config = dict(
    n_layer=12,
    d_model=224,
    n_experts=64,
    experts_per_token=2,
    d_expert=160,
    d_shared_expert=0,
    activation='clamped_swiglu',
    moe_layers=[0, 1, 2, 3, 4, 5, 6, 7, 8, 9, 10, 11],
    router_score='softmax',
    normalize_top_k=False,
    routed_scale=1.0,
    balance_loss=0.00395,
    balance_bias=False,
    router_z_loss=0.001,
    init_std_router=0.0108,
    lr_router=0.000803,
    n_head=7,
    n_kv_head=1,
    head_dim=64,
    vocab_size=8192,
    norm='layernorm',
    norm_place='pre',
    norm_eps=1e-06,
    positions='rope',
    rope_base=10000.0,
    rope_fraction=1.0,
    qk_norm=True,
    attn_scale=0.125,
    tie_embeddings=False,
    parallel_block=False,
    init='uniform',
    init_std_qkv=0.04,
    init_std_o=0.0,
    init_std_up=0.04,
    init_std_down=0.0,
    optimizer='adamw',
    lr=0.00147,
    beta1=0.95,
    beta2=0.98,
    weight_decay=0.092,
    lr_head=0.00837,
    warmup_steps=367,
    schedule='wsd',
    decay_fraction=1.0,
    decay_shape='linear',
    final_lr_fraction=0.0,
    batch_tokens=65536,
    seq_len=256,
    doc_mask=True,
    train_tokens=672300000,
    steps=10259,
    dataset='wikipedia_en',
)
Below are experts of layer 5 (counted from 0) of a mixture-of-experts language model. Rows are named router (the router's row for the expert), down (a neuron's output weights, with its number) and show model dimensions 0-223. Each number is 500 + 50 x the weight over its row's rms, rounded and kept within 0 to 999. Numbers have three digits each.
Before each expert's rows: a language model's description of what the expert responds to. This comes from a sample of Wikipedia text that the model never trained on.

# expert 29
Capital-letter pieces inside acronyms and codes (ASS-OC-HAM, OHS, KA), plus dates and words opening parenthesized or listed items.
router:548547458539536558518452447412540536555538465492571529465545465571447538544576567536489539536556440439451436557445505577540559455528567571499561513444476455563537458551458568533559421551422542432558566569528457539567546563563440422453573452470468545548533516588442543533431533438562462550444460462570425470449565536481453440438540455454551554543461483465548544548454497461535557434427526462457464462450426430493451424454543434559494519452418512451551446564468532468452499509436457506573542533477466449434539469562543441445512433439471538533588456548457533567547460454542539547442505540462449459450467442551489542550547522460497432557563507564542568564574457542441420469445
down1:555482526459521488498540493564498474543491516516556550519442437491476500427494492477494500543489419539495425440449558479538412458552439505588514487533528469534446534499637483524569496436430485526568465442494545458530595572508495522546503527406529518484459474547509497572554495574459503461519459507521469475599435536554479466513528460461469493476545505447501595414452462437467428500448454394476542410500492510436610567531528500573474542419426408533624487491513466550479558490490482457574564577425527475469613403487506514404554441514460529515560514542479550446549425482496486521596522539471465397442587503413481465616487572425467492488602453521460540428541455551607463485437
down2:537550531526520432430476521571470552473526499616560586438597541503477565447532479463473563469530481498528527498523543537467446436550564464507445508512478559477493440595575519611433452488510547497446417523511526420493552557429524528486436427465511438452542526557435466466454490508482513447486428530543469574474592507487445468489642474431528514463512499534430483479532448547495551507601448429500445546512391536460540551605425513511519516496471540523518452364472569467525498449481635493538506504485439526511519315507505515556492515479450556424564560532498503611533424580422490518458480447442498501447450578503492560492378563479560492533486426455514548488465487505496496531471
down3:479439468469445532571488502544462472607500609453482480502509503478579576514493467545508408372456514519548453501469468544453509474486436500419525476513486481554523529425411427485423586534507474535463542410549487490445429460516506489561464523557559566563503485444525483482529501509533443548498581488462495481543419498559624525526520524497478555448558484474536489524523558550508438502580569512550541561515580448530420514441481543455408437561592475415474467425520535503486433490441461520442490447527548497467481609476414518538521538540588382522484470416502436515494550440468603484513455471572543614464518499519559477396627440577434471484447527559508479453454432379520547502520
down4:544478550516491528502495492488489513508522510581573572418556470442497525492445469519457601552526418512485502497467512502506445516548481502535496532459439544516447480500547466602575485515431496550424435471470543434553499526490447484400544461498531442450471551577493494407481480505458553398482403522525506532489585542492452479461590544468479540427512488546494510430533433510485493450580511481420429487515393578507531548638483499482589523509488457559477500422479485530566523510516551458554530593407437555436545325496572526544513506417464596458578586602491538626450500547461433449528505437439535471552430562481429500488442611458502467562503407496520569470494476523447458487492
down5:487429419509409557517450504513472450607493595417547520450470516486609451508543456555552409476437485461484465496511509559452494456478486473429493470514510513524409528442405456442475574495534470579458535506547495479486416456508545494530453514591516563521522466436502434474528461515484470532519562486404570470515425465557590565485503563515502512468561507513586500582567560577579487484562577528566536493489547384442437572467486544499439489501522519434441419501516500477507484495497456445436481442504561496467480628468459517511459503567580435524455481439478448561472549445482566496580476491567518628480525490608547495425624461590429447499463482577499424511479471380512554483543
down6:553564518445564434533596465514427508438544471624512480458587520508462526501523450498496564563548491443586504506424510490553463487462497492585448487520492497517494412594555551546440496473475433483501405485454535460453541565434452521501498528415517471551486566581472553554572462484447581496509462535593450552477536521405462450457597498430501562535432432488464544491438420455478500441468450474512437483552439600542500543565431536522511544531512581556553556441556558490478494453441567465473530497512490591483573459520517549595567405479436491508492564564535528490448427529508475561487452491446508405481464595354489462544374449393535530495472480468483546552480510577521448500477
down7:494498505470452489493448471568567498483425498546470510606406352482434519473472480519448512510494474531577435510530501489516544535510420550493438401545549512523427512397552544468549585407576471502522522493489506486460498502600540510480431443517434479601531495571526468540464486478518518542549547504467450434474414515579540605521472445441519510509608556485473675503514440493452478543506543471591487540444576460454513485501453516484483528534594420489499452415553541588520454492472451500424464500423576516492496588406405462527542499501610495443487542428485447458499517451485594436623573508582521539516502505538495453550575557417526442492503453522477502499578532473501495507434
down8:528594486466501491486533556521550574457377585435469587574514372466365574492519481532481588502472445495463538453460533530465427526411554519513462546485544470484490501453542455641446513522487498509582488526529526477498556564518535503511472431496568546514540477548422515514462551475599460501507499471396492522558521509481481469490589442497578594507483494483521524508417481431480590519497509440509545506500499387530517532516489502529526515529476442350481507406462454476438416523436478541429497470501553501453393424561475494508451457497577540411482506413511523499528463478440530531512467451505414538541497458524666483568551539421586442509556450433474429500475504458557517441440
down9:559484587479519390491572542567479601433484454536453540490479455518378583461498468433496613419535443515533486503402480514553434545549550514543448537497557478542510465485628457526451510531453475536536448510492540523431510537439470551498484457411517450569509574594448482481473533493465500403574483557505408504478551480422467441515529470473603554503468465463440571472480437422414510497512380470494432485532459515554556530560435537477543532465538421498475563397495569597519512480472587460499517523469559574500588421473497506498608497429493552488580484519530558479496489554500545492513516397479499437566501488443487453529492563363557495458550492393468540474462444526525495544470
down10:446462474539464467544523536480493473465491452475565503445548566426478472441444515524537548552473478497487464438520396432513494432468560360517474453668513567558498521553524478510552474507444493517512510457428480446594497500486426604466511570575517530450556436509530616504540492466531484543565567462472528394528495493516482516488445504456478523466569447527506507509540630567453416514490526497544531500502576479483588511495530498524494498378447507488561430580469522446492514415529497475470540488399487496544494410463515575448480645462479408574517531578475463532466534443478487490457473615479483435461525476398529507392464491593492559498480435593502545540614501573511445503454
down11:456444444534444539530429546502510481582491630408485503493512543539582503541527483570556428470436501425491482559523484520463540473489509483377498449474484513463483496427379453482441556528537470525444566501520469509467424433494510482536487481560497569501544479431543431464492476482533501547499530465416566510515473490546558573486490526523531546483523519530541416549537560520594537495607575594551498533504529406456417503444488484502447451550549519432451432507484490516491496511521490572441491399564513473447429588485457490553446534492581441543424487444478443575472586461453502516545485456584547654477490461633577511427566447577417388510484551522569477535485510406480580485559
down12:561522575521546395564503490540439551437496528584540564469635536458407519473512520420470591518489477555495515467474511463507426438495530499574503475507490517484490467606608445572508483475458491578527442461490584489521580554473495544486496492393568441513446493574463477486511552496471520489494450536549447525549537529564437406516608476477483524488493512490506510419476407469422549469548442378487428557556455593544588533537494543475541498523484498551543503377499425378465421463461525475553533514448418576480521389535528503477512461476468452442559576572493555500446523504449489503430508505423481446496459580450496484530430526411598513557534490462467554433415514543523507553427
down13:430460439516520504427481458507460515551516492511503490435530564459564564499518484600469479471515462442526497563535433507487529560561506491487558489498519531456412430478469545493517444502454530475486471530511424533597415366571494506508542501630436468433547469467527464456493461414605462485491494461486559508479514426532497574473366526502468484486547513521498479462549606551566470542533488569497494363480581478409484422510508563545501523575504532576458471516416547551500595539544549517543451500594413462573459567541519483555502600538449486448450494501508419570472608562507380506547411474510598508532474502487473515391539513566458465446475545487539538461533522402428477487592
down14:539349529537470447520530552442523473450531516443524578500471459502488481486483570499487550527498378524468490437476474496509504523491581460477457488551537576511417433508615470526526566443448456496536467429490540489529516574439565526469568466416489536435557485514527521438536477508490437507604527484545503441507575506517459535521560473462489457505523440442537558427582491478543523532508446370507538476494576558435549577589451453505456514450514373537484478577487545599484522484491513466447406525426552549565574386541530490451548526482488628518516481546417492546543449451515390497428494488552495361488675487476452449536420522499509489543535522515501498506498534603517523479460
down15:443513407505494533531437444496567441564444538485437452540510462571599451497527447530535356452477518479514431529545475567512534553503433537384524448465545520451575567419432515408445567512575452450496530509471444498500493462554514446551451541598412531539494460458554462529474509472533479542493565433470546447444388523500538577447430504536480521470517565538580487563553560542559530467459589605600521501492541452530469474404528509482451424547495496419476468558492498475531510524537453559454513510560520436495481654480432488521504545536605406487477488448472475492503508505539600554578538505507508537477551436606499473445591481546450478420439581545480465488512528405491533494531
down16:478570501568506493507494469468522536498484544516495392450490520555496535489524425499490434520562481451577471509495481574577538533493497541455532449489521394553517507489537436537464455494511557488564447478531517606500447496559511475626550626500425541498522468500541423400535538460558393498432492488499520462496600441532525539404494461478570495536545547580612570469415541477488462405572539594497529521476421520511504440432607506519480531537476424485504484504396506543405561479485602559447559497485437482434505512471463488534543563496448349504588445491499536514439525507507533520537599431488410491404481498475549539491491439431471558440518514494508603426496530435482436505401
down17:572558508453508452578484510541583519497488357558507493467447542568523517536446466465545418524500515552467555468466572510433583525513536492468385457590511464453584524536590493551538521473582592500508539382488554543484534468502444495504496469447581612526478458533484439452451574539492542451547477513551466469518472530524381512503470514401575416404491562527403507414516528554526555485472521433421483510466417571507505568516507433454471493529454475450456558482494482607513470441582461413512542636423483585512527456473542525419496571473479579443603458501592525496451554486499502516467491467468511438463516511489508433543486561419509507537562499458544496523526546514504414427429
down18:537518546496438370439612585593416401472518515486474537539475502501439506424466555440413470460459546514428508365381543492483497460469473539568554499495522464548479528472568560525485463438447388494574472456506582532417574574501527559436486488458526492542451489528497542517513526497459481500504481543535497457598541551565494397586567487510496544533520492460531496455440446408378517550496475395539515533594552480493481602524470486509490623543534489478525503471464571517387427515425477513396463478540539524553516491571454510512580427626563476509509535467530538486510459473437491462425473514472486533499511447427576472520491496511569506534517435488438482464523491462595547505445
down19:526483472566408576519483524589535546524522563418466533534537513550551628460553504530558458383409515495487471487503450531458477483554546490444561514444464510438493487432429492565418468525539561506475530498477461461534413441503528432541509416539493463581520531498461427491469478480530472463449566507469530585472601520529527456492449504557512581430500477456492462521536518538518573472458542539545476527538549493480418468413518505506438458586564553388466486429465488509496490468481510538456496452590523531475401547546401519570483490488564454434452435475490486569538526471447663533599474459597520605492493497609557501468592444546470476481553531521560455467466499368508602431544
down20:563483442469521554410537491521521505470436512432441539532409425490432538564493469507440483557490376530501461457444576523509538499523536552508515550429506541481492504380425501579458502532480444530532561546517579503485583477499510486535480462506520535535491453500511500431445510480399527435477582456327459514477548503477506481491553434462577481506442576486592549518441447456544572487404455513508545521421459519529553547496575424596618514518523474510492559427458526548567448422448448511412452465475518494493488511507437516517614449416499592442576576484502519470563445504481560568515497453525497575584578505535520454533608501427589514504541498503491392484507544467512543390457
down21:386431495585515504536566546426464486457511467554489452481519528482553443470454512453541461569477485526427450403496521461528537520459414355557440489556485464499517578445642561496563483474536460516429453532508488530510466506569448521412448516541488451514495525484541522464504537490507425632539506559573579447576532521486496535470434591512455431443518521510511508484589528609431429547469536404542454523528518549526525458528518549516494506508465469608390480585604548433539469514605541440529505509454568472524529514506486549570397524505532566414427521451560443523479456486512458503483570555469491497513502561437446465430460487533489576439383500607507435440519464532542496533530
down22:545469519508425472478449589526656448532463534429456515635388426467404509482591487490540482531494409433491477424474556501535445557479502486599453469518467590405501510451497538468455488507411487538574587485415555536447477568528518490525472525511525553573566530588522492437504445483440550473491524463439427478525505467468445512523495496534535503536530505468536482561509514456475527437480469521608515444429598413450531498516542457494418544385531419466531570478503466634540453469464467533438506453460593481477538502568454445509574508538551498465524476445492560470587484478440473531527518545556388592429569480586507491499559565485472492443538513494503418443555461471550560520537
down23:529515486524559449416474431512422440457523525503590510431545568428432554446558521389436549505516514590507499503495477478478501519495550423553531482616494494565461522581597480629505475526513497528463443501422543456489538541471489530416507491462597489455453493501458547502526489465434498416547486570532483532514544468419511410548553463420467563491482419494502558465509445459412503480512446422424492518495507562526554508530474489506561546449458441597529445476531536463452527439401538417537512548462474485471551373547498510412496564567438565458522524582484505435552461569578502520467524480425562468527466584416441484588406575492609591578512495517465549470485424577493479484492
down24:565503579428557483502524471534490546422474415550481573495450456542502495519404487415492554513496529570502492521497581507528479522511483549514381537482471518489515472530554530540452443486438457479566441469479572430439598551455474493499534475415498449402445543524435515477500550554505454423572566539557447529518517519485485410497506489400512489428477501526465477461504450469515429561418486438483525494538498493558560551609456475542583491540457434546484552480558550554536505490470496461568466540435521522479608410493508492400556529422513640434591550483532597476530445536534484484505546476458464473478567484418458417589471640410505532551553442443456511545508490645520478430429
down25:437520528475463517548493524480519449588480459453483434540424472536490548476461473466568375513569501434491510449490508611475604544473394540480593470535525489442489607466393523520525574499566511493492623474531483580510503438559466454532495471534516562586543441487520556539516520507466509614552581519442424439521318541486532550530437459520447472522481518425465551571453557508401486487477557488519562479439583467529510457439461455446552478470542503441442465503446479531545452467527431527469461487508530450534461632469438512519484495553585419551453461485455531437517518433552557548546548585562457524516576486501534510515616457535493485493444619493477448560508484431514491544518
down26:543525497476584469441469469492465552458519493537533528422566542475508501489490506512455677531551480555526517490573497437535478451488515454610415481525418527438511454558569544588434474483481566544513408529476509459538560515483444563454534471450488448470503525576444487512427492448461495423501444521546502505449636492456411458463554469465593483448500415587426444514485443516531476511515474435416422465544420574493520491635494544528486539452484485551490460462524521469541516476472604491500537483524474586526588350539579532466523526429506609439533516597502507520511494546493435448513521474508484440482454538441431506540361555473520494519543458490542519579534572604461441511455
down27:538609569502565453523549549587491489431427532522509518478541481537443540437444521486501510449520506564473540546489549562550432483487517505481458547456597484459488521436590496622495524532524509484542417510503588455462579497495495451550530470411511469497486495531463473518429480508504503431492493481469427552482522517439516533435552414414582548557420481522453528426412431427424503515515471501413509495546421612597534523507408482473516532597506361398497538388497407529525511520462642526524485469506426571459498402443469470483574476424530508424520497495446545498464494564481545514535516455548454482532525468522572441575449592435520512555560457420459527480422540566517526519437
down28:525496541517549456459589552529441446508446525514526654403568491529400518498525524461476548531496489506471503430519466516460415471498548413573488485570410526575446490521587486558512493488423515496446453446528603452427561465436543590447485516489508481403425533524448558491516519476443562415488480539557489594561533490556495476533513512499441534466519526456501551497575441462399504432596430488515496508579456577542595513529438461569518508427468478485527521490495551490512484458475526471496534478450498439615485340516500552555483547465453568471493564469511457484500477544409517545381416476457453487486501517435604527495376537489585562497517416448485545475451436535561549533545
down29:572471577469538430452509542512471502451523544577545553488618569521431476478462534521485628467485393509551528497495534503461511443573569429527446526459493576533390396564548549588521446493460543517498488466477519447480562485427461510481549528507499418533493497536507472421494495464425520376459477494550490544473588513567415437543625535420526508438532513527488569476488472563512551498530387423455420465516448569483566529654431539548536516475456594569532503468514540499520512437449547460476503462506443569506571378503568557525542567437497520456526559551483443576502450480423435474471449550517543493456474515414509529533420481470546523554473454470521576486502496524474474488402
down30:496466557524477401540440509589482574518480596569541517451570514510389555495538551430492507423487534494557532500556592584517473407465523477447444482413419543478516427504542475586403483520534568545463447433489579423431479527529520478580553444509538515516412536532472482441487478533481466452503468465544448535538468516547484508407611519483492529520491576460526472456447526494531566486565549559469465599570470558521479509501457480430495451545515553458495467311441545454495432474484530535486481381547424564512463434476514477528499602451510482448471556485421479549481506531457589509480528391567540575558500524596572476468497490463552487532551474425541536541388535433475520508519
down31:554599512460577459472442506580505550507450456474517512552437387511425535452496524446432503552524580611427408529488521526552459519505508574528502582587549443524553538478592500547515474513557528498524497522475515502459539549524538475520480420436545505508476463553426506587501586565450485457461551573426442489538430464527547404470502428506486536569440508447435569415401396483425524511409467421416535557434494459531561500463463568520553571514514374518573500437513492503468466551516502482574422523476540543493501466453495439412552433523507456486543514479465525401506487509532633470487553454489474502586468549560486446586518537386567527492527467541425469453447441547511497454479
down32:509586460518491466486537479596621498460459500543532521427548476478574517502391547479505594525443499546400491520437582474470445576551472521441460531534483529591495476528564568556600537489537428548520443521470520528541543373457460533476540437472505440482472470488487436410444505503537430498494509480467573436543506578486449450488506451413477557467515471556490494479565404595509508608412452386472475466544485478541527574532528466525549503473508422507443497504514482455538545489460546475550525576551574530455507401489363549570590533421538484426534541484496446486452493434496504534630512601460503478531458456446415475477489480432512480570443491431474516547542541516480491446379
down33:451460414519420567569419528507522486617470573419528559519456522488553488542554440546549447498393511456446450484511511530444587486511518507405444482569477510522467543484431491486462558532572446595475572544563495489449407412515530510451475498532499551441527472486502450470462498530457433537511585467397562488539482489514578556506511530578516479477555527487548449626598539573550462530536564537570545565463534435483469525417481476565507453493483479405422455551471437509518535481483407472468504440496539497458486630475459499458454506491591467501453474408487427492485507445519528509512509485577506614479513441619511520465608455565441424500477530588522499569473487422494576460596
down34:498545539535524420403533492531536544452459479523525471552572442614428622485459470488467621503473497416596550611499506543430410521532500578522505495446552560458508508480582518544354536587434560443425514431514476491502566561507529578518515444476427462532496492602416527547422541490424525430483468477445427545429443453393413485462516488531577513461435439496387544511469428561493528415565494462526519399471449523515488537550527488449504593535467533499507533416524529505509485593499520515450485441499430469546514404463569574553528538447511516515502558493496519533476524526423510538494454392486589527491517523506537477482518537496438534510471458478548605476491509553447455530522
down35:621551518519470462549422572530592523491415496432475590511435373518466475407504529448452454492501495518512411432468454423489498479522467567480567424520502606483513493457408484528535550424460542453513540523531554469550505488442519508503506485525522526526513501591484575579513438548399503479553522462418500480582521474436538526545579456555560448560432476471537520497419471448552553537521463586491524545533540529536489533430520522514524553480471493489582452491458459487515550558371405516491482490574504472564440501523393450420574491484571504514560451446416496470525531472365551508418449500537495409510571462559669439567512481493472459476584519519425491552485540458503532535501
down36:580453397445491492511446587541481530509481538439542541420533522463504481445573570544445459438492521448459518513588509482385517434421562477437464492512520582510531521529363511481439504503495547551535604489497492515412491438523446512497505367566534497483420478464425530481483422521527547470488622511497504585475485591538496514547516542499498459388491490487501514570544570570602587472520528566432483528484586450449502472501516529431484477567603640474469507486458470514480494417483412430430498540548551561503502477588501546498487490447515542421477490540529483488492545436452606439425412452597570541531491476591538505484538512500506493564499476514520508473437467386498542423524
down37:543506485484536531399491421520574553465492517520509594552551443522458488507435575487491570546437405491466484500498505469483430502633409478554558516494515447499445526503548469621629574425524474475526424532482570491582552552542524515487533479472478457475490494584543462582537514522519485483529464569569538390601521485486466479534547412471547487500504439500496645470500418526447540549445458357501472443526451462527539457550509500535535504437419400542467515509532493442480595465538530508518509528407520488397473453496556522476547455478490514513462516479522564485543409492477486521487516604387450399454462517428468515532475561473543475587577468488439501472511576579486464533384
down38:448396450520433538504513544518430468590509618445564547466536533457550472468552476587500520478375502442530521457491478518392433442422523399435541465515507527491380524502411479461463578500506491545422498491513503420486410469452549535540449526563497495467522473479470540481576444495460589567528551511486540524546481431526579518525513507625445466430548535449575517547584535583515479493608491483588506531558565457463435565499519512492488485462476628500516456468500519452488514464488463485434477389525539482500442488549510527534471498568523403525477485505542421534468555410447500546494435509508591604483484563524516511401558412578434475481411514591517509492474484415529565474544
down39:495507424494508508541408511600560532457504602493522540438493479547564537508526540442486492390448443538536425476622522582507536432428526509428509518479510524482500459520556511589551545530533500536523518582529558437472566545513458470503540432433538535516498569474485486519480476545530472530501420472477532496485552605532550495525599485463620525443510476449433456524437488575525602513454492495393381586486438426497408516480425558513500521516511515446506441386462518498478475459509451525464483456566536506433530458472454469527502471435510544379434529493475495512515447526506584499524562537589503524597466520578570482570531552467553395600587435498459366506445543456523529409505
down40:495534463453523559539438427430494409543491485513546583535485472488482404530483510522500514534386514496456502518499527465472525571405498495535387443516537457549419664541468474448528512505520469514509462457501520456441594533501512595391496475465572552497469491471496532522558571499534562542548575547521540414490507521538517450518473478491480479480589437521512455559576432476440428549397506370536549457522587481489485535487505495578425544462474404487447472591616500530443529452563486419514525542478538500488532579530530525415557446574564544537430504464579500419462488413493400513484529584408523421470498449453443594587470537531480446536482551528465548548506448495575512470520
down41:538573534453479439509650524547515477477427472510447528535488377517402513444441522439457534439519542571483534425447556496520495493427435510478495603597549488504538503423602568505478538534460468550577493510559581486473571532523513490532460492439532501571489528553435527562542501549500519457531507524448397491547451510499511415505559418495560532517423595477435544451351439432363530479467465479490458573550518459525469572584490581456530507592520435482543564391497486501472414533434480489456465454481468564516455449494422467502555375502496539453532570470503536406437481500443577528526523497514465493544489497513505451557516503461524515516533462485404412426501514494579554523485
down42:488436391537425555549434516528505469629508617452510537452466474480606503516563456560534396406437430505518440517517536583458559451453437504425496474506448565530421520439405472514487546527546480524436558468530517490487452456511488483516467496575514547553503456454547465449508494504520416536548602446456563424557480522605590553518516535492496468449594505491577478525588526566582476500530554482560519486507574413457510546499470453518423480538524480432435449487504458525467482468497421466406507452501564472403476565521476493506451485495576456469482500429515470573496533443495563540590495506589505596469529456584559466453608488581471476565464471575502456529509466408503587421509
down43:590489547530496492530563582536576464486443493398478524567421420481412513492421502446488509545471472550443500454470618494579503524408483538545469451584488468465536501457641503539568565473459499550602498464567566521498559592505534516493521475442573547563493532480479534538537511534457470535517529520469453427572461452557501453502549460556488481563464461477434493473386424441435464536418428457499550558528523495557478537476522491537450535520533395397542570504516464541413453578493453474423486471423512580477508476489448443426563418456475542494513490470482558428452500428501517551529560528515374457478528453506559471575538586418542498554580494441462401540491478540591509464447
down44:428465392503425533514463453438443520509421487460487507420472446496510505456581440543522461513521473490496395536471536594469483478587536522404496483518531500561453463408477472456468514499541514513416536544465391461492516433450579485474518500551427479424676507499507482439433462455493462494454527491454522576474475449434555594414586523495510548461570497507591531570585476587559548539589474505513479459408463463461531461436480497541532479481497432436467434561468567606497651433483528571510436519569537514489435544487469526564501603488570555443472471587454495498496475480559439535572507443567582524590537538469539464456519499475428507486539563488504516469572525477470471451539
down45:444465432526475573542388440534546520496501555541490466465442560534635515530471447494572508504499478514582422579549479513590549569558524490496508458387503495435540550487435462445541518559562472449456483545428462587611456469558478473490524577532486535487478499491516357544406540458563384527567469413521572424403480553503536552445414562500508422476554473566450512519562553513571437521463611488472506436491502482541520485444503449466507434514526448451485432575548491489542553550505533499498549551453513448452539587389508548493491501493492455565470485409511489567572477567517509513537548505501428457511522420579486496485577456510439517478420540533575473578463477522468504478389
down46:465477509544599552571470540503521547537562481586445436477529493479495515549510457564520552447549483529546482554429482460460526507551470499487519515419530578495601510525470503461481427574503562496390632484574398528538465411533470471523558485503487474510512463588428426408396492491527508435437505444471456522431481469382450462518481544480487542497503527543442476421584455524532521530581586555506494443396451446484571515521494490457517541549573532517462504504525539529537529460576568511560437474561428539470505540416499523536520486448493506542547485549545494593553394574520523500543478392487645459568417528575475394433544421520450532460456512577538525505511489453435455421437
down47:517468497471496475451469539450445553539583506449561436450510564498481482542570498548568488553504472467507529514554417428486566452501533444577516523552499523470550483621385512471516483527433527512477542513513485540522511485422522473476545485589479514497509490449492564476472504469528451551414502522538565552485608457473367473524480553487462451415480438446548440546519510511535480494611447562478444457441513571510470489443503502555548571435536585599518545577420491517514623464508532524615460395474438492586497470539618520443504514430416556573464424582559487482525551452424420515418351546450500456466529494420549530480421448567512536484474478543591537547513498498447536462538
down48:501540485530456440528502554496501463529437570475594540498579562439537508521541395452502400406505479557579494557451543623506418514539478548469466546494488548543538525489547490502454479534561436512463472391530568479470476440575439430554480502560491512609425490527426448399509459551528398388526449502479526456532455512564600496472486551544549427488460526555600506515596518569476527469525512559554450563509475531559510618496461449467480441518477476443553506413426447445513465536398479485532422508480470466460485483533517508498518523570473498516544506435423494454560581465528629415432504461536448616493448495548474525446578552479539542490561491512498519444458416441431527559467
down49:587542587459453494509468477520492490556516598551542587480546445511505483472496480559483499480424438550443477461451551486512407459485424447547448597446569447483409523489540445550524553432523496560505400468519603451405502541482497532502562500548613542634470488519471473486510442528448513431505494547434551470537547507620518469489623438483488484476534505472516601459524517426499513521440536505483439475577563486439506529571472531498468538534521419523489523424518408454487440464490466349532477484410562547493552422523505546455498453483502487497544579473464469517444521471389524522501444532515496508499477541452565521533543645508554451631508403559483475460444447427558536477455
down50:459493546450457601613510512513528423509473553465516564497447409527461450500449521523537378570463526498438492494556553564453543556386480487490448491486479456557459569490511457605462561500486500460591488441519486574461500525548528483543507462541493544464511454515497529611562543516490484527574556412486455438580524499472587531582485416560522454558515532524592481523451539411538421508391592463498541463579517493537490578498530451514486493478520427349542473563498446484491449470467456394442501454412538465483473538524507477459423494522567440540498510420458480483481479470507531521565538610508417472489541419548594476510478547576531479586532526438527473655459546500555454507486
down51:530524543488565433509494518466369560567611475592576531499546466535485495462564496568544412470415514592405450515486459563463448503515481417532504521519450548448495518514512508439491400509516505537486473470489440414451607417469443511506485528476549412568515470542494527496487477512505516464448492482542548548459512574576510497549509541397434538476504462503565590426595509524548567488451457381486473460416523563449474574530538585597424531487454479481518475444603492523484460449516506469503414504493551549462494509549528540561532542502402595511538529530539460526496391523518459584471414445541527478483478585441517515509495616503536425489481501517476458428487370490560503443384
down52:473443435535440531509388512538415493569561601456516467468485528485586498543533460627543449456421473446514517499531537566417498498462499506447482512456502517484471496468422493453427539514519516531450526532506495489476460424554524502530514482617499582544514495434492442486493492508479491561476555464436566503488528480569564529521476527540519528492581546482507466595562591555560495508542582484516495526504483388474410547493494487510443493526503519416445428469487514503470445484506438461457495425538566494468480624443495529568443515528592465521410471395493374537492581435473544534563471546561524654516510473619584480391604472603505440515438521581530444532485496396532556485525
down53:581476534496489433553505520534478430500469568575501534420546556568605472422545552444554504387523406577562431528511547583434478462552446458494551539441542540422440432535519548543465531490566464588460449446493546449453618455499480524580480542549526541552447505449432473499487514524534394458538538458465537479612512581555450431558583470522487444477515528502502580531504486520520455512493495370451447495532501510584509521564457521473440415574502474478490482425448517464558448441426572437487500471447489546423531488527487533599563549477513499440540498457426394455533481522563500553517463462553491570535525527560568433474524526475593519504491482478426472463396436525512566475390
down54:530535538544547445440535513523464562479490442548595561455597503513404490571476481478451551548448522526431546547475502519528517433489478489530473513457489498499459504577619508612513420490358508521504467513530584436439626522522445563446455442397492389455502492587464523397501537530509504426397424529526444517479600505537439494499588506409507518453460511465512567440540455545445566527567466509463417485562422512501555522577523479490533546471442497542548549447495577425475446422502531574529524518491454533505570345481558511555516503430413587442556559538470484506479460557474538450462510487492483514537503600502487529500461571420578456506498417509494487444460503541463485551476
down55:505573581495540408466547516489486579439481452550506527510603465531400537496530523442486562513559502524436450497436447495512503488592550484616507532536516486436561459511608517536453437491450473511474417476469577440465532550486510527481476483421484371446578503626405519503460534467484561403418460604558399519512551486398414467468529520499473575496430504501502573422420447526433574485570414433478483554453397572521507454468499593515547516522432478538548494476490561476557489487406590499539506456482467522570500438491446517579503510471479559481545507532465528525515477592443506559473467463484488513491477623458546540476450561424603531437489494462503523448518454535460522553455
down56:508373430495494492467468426542385468529453667553434503504558558463454524459494454540473616482507421512621528575485628506509521483502438482591469474499460564591393555486567520537451463541478485491454516446445486505512564498420504455491479576561535445611503508471578437516445508465416521435539612415477491588445540465479501504437480513470606551487475499494520597492545479539487464480468582412473500466468484541474528478474513537484548548431497498570442475465610481565472553423462512468522502570471447440418484488458477536502571585505439448461577490568459524560536492497530499489507437478398567466490479513441484521456535497449525550570430505603517488499526511569523463498471
down57:532434446500465521507458570564566552482468500484500546438436391555503535484452443540541546528458471487493488578436590557523407504458481465470392466510552484461453518458624475579485544471559552503508449490537594473483473564473567465484502390496441444512643451546525419513464515549448530498526520500378506527543522517449481526434624443498583516507510464550516534477476506488499538550478560502553473500506437517414526620609507496459493502490479409364525476413566465563440483561493555485427503475447571584437505436439518520517459458488527520398477500458457478546477435548463568582651534516511422501509487547525566485504505565432480454528529444447491472542463531503574499426507
down58:594534512468507488485553563526499429517393488376458532532472421505384503492477526505481510517396508538397474471473539530523440492407469480487528509558549445541463511427560511559503527535435493521602528500565595473480564555473536585551493381470531494561466473553484526524490459486456561529540581494430441418589471513566558483456559457473516563559466513443527548516452465495359523511442470532530553554553543462498514511530489557549495572534496411416540569485456536518443457474425501445390556466446570499528476511550457467447505422465592511423480537455476528418486508471469620522501509491592459550504546429493604480545546514435523409527542442485467363508468473478578554474517
down59:534481531461555422492499503543418509515500549553555576420575490473416516410455507539431545465474435574467543457517539528499423407529489405551466512543500558587404457572581455551486450493439536561485396454499562437444543567431521560510469538439560423542478493554465533477495463516445517467486489552520516511539594527585499419521620513442436509465538493472524552458526425583508505487493418451487416569525453578515555540539450525580528553480470465544574462397595495470463475479352512462512474521396476570496558408513496531500546533432469534467567567507488540572511471470443498509484458491492559518471446568415565479517436576497593424531519411538462516489444434507509511460465
down60:513458513545539481489493442492494531466527541600472423433543461612503626597449382501506419481581503474528431545501476537525555527588513558407536510419468499423615470507415442535460477525548482443486602523504517544475459473527518351537568489531435486446492523493502449411432585521499414501420476464471484504436505542510504512432449525456517450504452536487528428476531486485585538521525506565501547457436472476555514532434538502484592468610587491498516534470452515586466472527602514520521468392518429512473432530473446424507438478418447491518591528508503457556554463562547591533539514384562506536556502528592489462479503472441544553448478488476511543515435426474452499423568